config.toml
num_hidden_layers = 10
hidden_size = 128
n_experts = 256
experts_per_token = 8
d_expert = 32
d_shared_expert = 0
hidden_act = "geglu"
moe_layers = [1, 2, 3, 4, 5, 6, 7, 8, 9]
router_score = "sigmoid"
normalize_top_k = true
routed_scale = 2.83
balance_loss = 0.000602
balance_bias = true
init_std_router = 0.0116
lr_router = 0.00156
vocab_size = 14253
norm = "rmsnorm"
norm_eps = 1e-06
tie_word_embeddings = true
optimizer = "adamw"
learning_rate = 0.00295
beta1 = 0.9
beta2 = 0.95
max_grad_norm = 1.0
batch_tokens = [65536, 131072]
max_seq_len = 256
train_tokens = 544500000
max_steps = 5950
dataset = "wikipedia_en"
Below are experts of layer 6 (counted from 0) of a mixture-of-experts language model. Rows are named gate (a neuron's input weights, with its number), up (a neuron's input weights, with its number), down (a neuron's output weights, with its number) and show model dimensions 0-127. Each number is 500 + 25 x the weight over its row's rms, rounded and kept within 0 to 999. Numbers have three digits each.
Before each expert's rows: "gets" lists some tokens that make up at least twice as much of what it gets as of all text. This comes from a sample of Wikipedia text that the model never trained on. Tokens count by the router's weight.

# expert 133
gets: "\n", "years ", "\n\n", "so ", "- ", "MF "
gate0:494483487509459555523518531475498502519517508459515470469545538469521462525482486505473490507487514549484512493481481517449493478494504528466537521497536527494523465496476524506483472497540452513494510535462534522469537507490556480486516490489497496471526526515515480554462509498500507510486466524475498502514469500564520499491535458519516474520478499521489484448508519470477487484493
up0:495507468509496511469525486495527494488534524489518468450447561497503495482494517482503539431508494571515484511464526538522500481488499490475499524523552518509516479514493498499461487478537535515533487520531426492496509540501523479500534464523528505488540456479507499469505490506477492500503519507496495513514493519501438510473471489514482470508504521541498490456518505496493506477537
down0:490486506515512455512454514473483524528510493507485485476504541495512500500539494509489485517492519488462501483526442477490523518413508468504526487503482513487528488508487540509502471489498451467463528496468550528517507463477523541481466521501473519497471521507507489530486501474552481492480484493449488500479508510513527533508521492500501504592496520491483510485476489526534458522476

# expert 19
gets: "was ", "is ", "(", "were ", "are ", "="
gate0:486515530478483499492488495549483554467497505511482489536511498460511512490496527489535493503521481506477543501520495465478470517506511518522493497499510523461459472523517483539504491472500523561548540586525539560504505497477479494470488512516492510540488497498499488538468446497484500516460514550486504482501489542506533484462527474501484485483462495471508495501481486498521548504509
up0:513493455498517497488525483471540452521483492487499487474497527529490511469500483517499489456495496467525475474533469520498516488511529488515494549500482463536513490479488475491509511546492503488492469473502490467421459481519527525532524482492520499489508520468516507442519474532486521549510523472484480534494511449525492475527514546498498480499524496503491494476562512561459494479504
down0:467474480498532519483519466526475507490502526466528494486531501505471534474496551458477515514509466526503526502530548514466486518531513507500471521540526542470495478498525477462481432472479488495529491516541514503476555519501497501502476483508485461506488494489545461502492458520509529490469454507527511520501519503517521477495497479484484549438452515525497534498469470494503519498514

# expert 27
gets: "1 ", "0 ", "2 ", "3 ", "5 ", "4 "
gate0:510506440509501537483512513493477519514497496519506493492441497515508529491483520532514466466528518493509511504481498512495519459501466519456478454525470474502510480536495525540504474473523515495534550481558517468563504522474513471484493466484454444470466476483527479467501457499492504498515509470521473513498461483501503473526447490536500524465462496508514496520506507459513517507511
up0:497507515459496485499485484517553495540484543480519474498464492483511509495507512462440549505475507511470528484508528518526467534534523529468517489483496494523482496506511510480489468495472507518510474533481465482505453481474503504533529542521484553438497540494481486524471492496436482539503502527491460486468540518505483490487534478490487513508492539489484540456490461521475503491487
down0:511489442497514485471509474514481537517485500500504497519507491525493500522488497512513486505522485470517468526470499552481504493554490500478514519459514526498517543453508528510501489458510528517485481489493496504557491469517495487489494510462477516545464530436479515470517487511530474488503565526507522520507547514495564510527526538500535499476499451518490463487466463477524497468472

# expert 4
gets: "de ", " ", "N ", "i ", "a ", "o "
gate0:517525491488531497476500545535524484482458511486499522443459483505528513498467468474557501500470470482513560504508477525529490496523537496551473482500486548481514474469520535567527499521457498491480510517536511510487475510527483483520509469532497453496477483510526515467479494496540528496515511479482500534510504454499486484546490466486482471484523530499486481501491507535477477481531
up0:518502508510507502484518525525521508467471518463521499476454479516516536473513502499551512522478468497499526465524505521546508486510536480549479466484522545470523479454513540517542495527481501487502505506515515502464467492554471496503500461541510456488490475520507501480476497490541493483491504477508495534544483468527498504521502473482510478478555529501488493509473479558470472479564
down0:495514489481524508528492477516501475514498509446489502533479488469512467509505557544511500504484457531502530574485505492470473520481484474509490514492501497485498465475460507518482444464480497523486503518481520500495518525511474513542509520496480529466442492507488521561502537466496492513460504498486543432480473523504485506443480480528512475497507526475516499513501526500446474499488

# expert 146
gets: "| ", "was ", "; ", "were ", "– ", "held "
gate0:518540501474532516519491560480492501506494504475509493502509517509501471539450509492478495454456483453528491536465524489511505493507459517514543498514470570484496518472463470482474490492485497482450490533473528499494470500512472489519500468485495501462456510537505505476516480491485463473501464478473488496507525507497503525521496477504475476499475476477505551523517531507477436541550
up0:508539504499524473502518528487505483519477505458488464535493491517500469520453490480468509485502446470525467520496525514478486491526509505518512538504511570490501510478505478480492509482502475483461516486471547503471470469528460536548502481478521497515492484512519492493540463493510452473512490476460481519469496485523515491462519518500461461504483503495535550497542528502449457509546
down0:524490477475508518527512469536471504495473567510476504516503510533495517487491507536506509540491477471462473469531485531545482515466534523487530544520529504444570471531526468484500507512494488481498491489538462487517499538525476484492531538479508484507536498495490511484488514480491487518533519503557489464504471521529498505505490553502525515514494517513533491537458549505510496492463

# expert 242
gets: "| ", "=== ", "== ", "|---|---|---|---|---|---|---|", "|---|---|---|---|---|---|---|---|---|", "==== "
gate0:477489504509475484524520527535550531501515498535465530518458502530480502501490455464509485482499461439542487513487552488532482482526522493506515510504482470471486511509487517470473498471551520557540525516475474499506501493464487523494525474512417516538485480503514514520503500501483533468502499543531506490514476486515509448486492477498458488510509510458500516516520531480465522510499
up0:501498515460467479492501454505514489525523503501460500508521480555476493514520494518468474526509528511523476524497510462504514436503502489518502475487515493491510534511478494466486479510553486501479479493453493489477484488497490493532517497462479521488504503529523525505520543504455531453552477496495474470485468510484511462475553503433436508520526481484472490490543508472473544473494
down0:533513492508487498509456530513464478520513497509487487462497499502488508525469570470513497481511523477459506483529505477522497533516555513494476495544496450468520501525489492530508512501480481528477533495453500513501485488510524536492536504475499504495462477476524478505496501474510450548490521552535462495513433496524495480503512466461489535483526438485529480538508510496511505541510

# expert 176
gets: "not ", "only ", "both ", "ed ", "all ", "also "
gate0:477496462500508452496497491511444531550496501536481535490466535467497483467502516520475511476493466483476527501462511489487503516501493557409504507508504531493486453513548524491483456477520482527484495469515479486439494513495495504478515507518478497497481494539520494469492524496506453466507537532493500488507494527467503426522496507509537496481516525510504500503506490453507499490473
up0:489512495483486464539479465485497504502502494538506529491500511485501484462508448532474496504501460499524525496479413459506539485507542492514477490535443490471556484478479547463503461505489466511547495451470477478501492532517498503513453487508491524496500501468535522533525524472501459523520475494494510480511487482441525496517506521483535469486489528505521501489526499495493470489510
down0:485524520511493494479467507532472464482521504487493506531422527457523518524530503530504491486542511541484479503495491504478486535459485510498435508497555500489478491486514510534558533474540457484478471498552483467497492494507455467516503540499514523469513482480473541522486476479511464493501465504495543514461492499470487493518515498482509469533540501520510514493491479508509516535529

# expert 145
gets: "th ", "2", "3 ", "1 ", "2 ", "1"
gate0:562534507467485507522513516527517532488519464496503554537510520517505480532506472495498441511475489479503511528454498495508463498509495527472532507455437514481506450512496530504493516518513484510530477494514552461490486511495544474524481501486498503514479496529482482486467530488520545543530521480501487500493526521490502523507526506496474475493518457482471484439516485450466519540478
up0:523467494497466476521489516513520516447468524509495446509525514487538520528502502478438502513511511513496531495467480494521496495513485462460507488519513563473490506487515466551478474514523532478483500507521486489518511514499508517518497496485536534502534515507466504463552468532533519502498495526459542523527498517509490492511475508511460520515539556465483455503530524506503523498434
down0:481507473428471507491509484505480466478465482523516516495512496502438479498541526499540469452456519484502502507496485479497486514491496539503546509484475451500487515500467494510511479498541463521522529492534502527523479498532467480443526545504514501512451515498470528521538466501490474491488492483515518504483500465514480500512495505499516471476467506511538475541521471435471469491525

# expert 219
gets: "0 ", "1 ", "2 ", "6 ", "4 ", "3 "
gate0:533522470476509516513524481496453517483513511523487528484504512486506558495503532463470443494477492521520490494479522492495503570484525524493468511451517544491498488484487490531491535475466499468503511519519474489468515505505535463519514498516478478502481465444550515516486515511539532475523527524519526483507460486482473508502542474475517540492495483485507464521503574486472532503490
up0:507521483486522541524496476529497534523501507543473503505543502494554507496495491464505457510490492522478501488518520516514493523487478519468513526443490532486487495508513508521549542505491533481454503544486457450522480512511483503513499492476505511503485499458493498520495504500504549503529527481504552550490463534500429486523509442475508515503545490491471464491500532498474532538475
down0:547506484521525523505475488488515505520504531500508488511479483508510519494528545489434526535500501493522500478478509496500537516510531518488482494534506474504486523531495486500500497500494454490504532516485548506537471449462574530504523504488528462511443504480507502513512493509470449499492503455556509506506485486498508543503533461469512494461467525439535505484551503508538500511494

# expert 129
gets: "| ", "the ", "\"", "|", "The ", "yl"
gate0:515525505466507508508510503524483470524517485535519497521474501539474531487474414466498497506486446509488523515469488497515488547527461531494490497547488530483461496484479471518526530491469468497456488513470504513478475484524491527499479505476500503503494451464514476504502475527523508538489493461506497528491509517484515444524486480540501500482509458499497497491579521468501452518526
up0:522542487468508521523470504500459476530513458515467479513492464495504544491499457427486495515520497512463532508491488463545488523498529513470541489537506481483509533540514484544519482477491513516475486537522497500510488470485484520470452529500514501484470469482486483465494531502532486493476494448526488503470491538495496439550472469531492532516515488511500518495512513460499472515525
down0:493528459505486482490507521524512490466536511488511516545483488501516485530520480520506499472505509525558505512513493502473512496540484516519491492521460536532511497530486473525458487516553517488483530529525452540491495498484497526502498477529522512467481490498473537523474482495542485505523476486491469440480499469513491515458525469521487491447510506490479515533521516504418484484432

# expert 231
gets: "'", "é", "ati", "″", "0", "í"
gate0:470479468508529490480470502508499507543488499498511504504481460494505521471491484508529457532502462538495500500517494471496514540508496538504513491499540464504524492480505495507560540495450498489533498481493492503477505499454446510564527475530487477525501549512498538522515491493489512448535523501489513535542523458498509523518504409506499509499525498480511495469508523511499488471447
up0:526459510469550465567488533485489519535518507502531525505461505504499493496544504472491502537528518511483492501467480476527472554494485532505507491477581511517507482491531518503528525511518494486499490534496493507484463514511511530519469543481493483507511483520491565525494518444541500511502514498486489511474481510488518480530478439495498531507539474465511480467539519468487518492508
down0:494449480526507456453478514507521513518499475508498509488525453500484512488547499514520506507510496503499527493516523492488440468507503484492486480558514514469526475464509553495518524488513503501521483494467515510468456507481485490499504493416529471461506482489503495524471510515478494482477517512492493506528457485520534490502519453494465483580539499473473493516470498503503472511438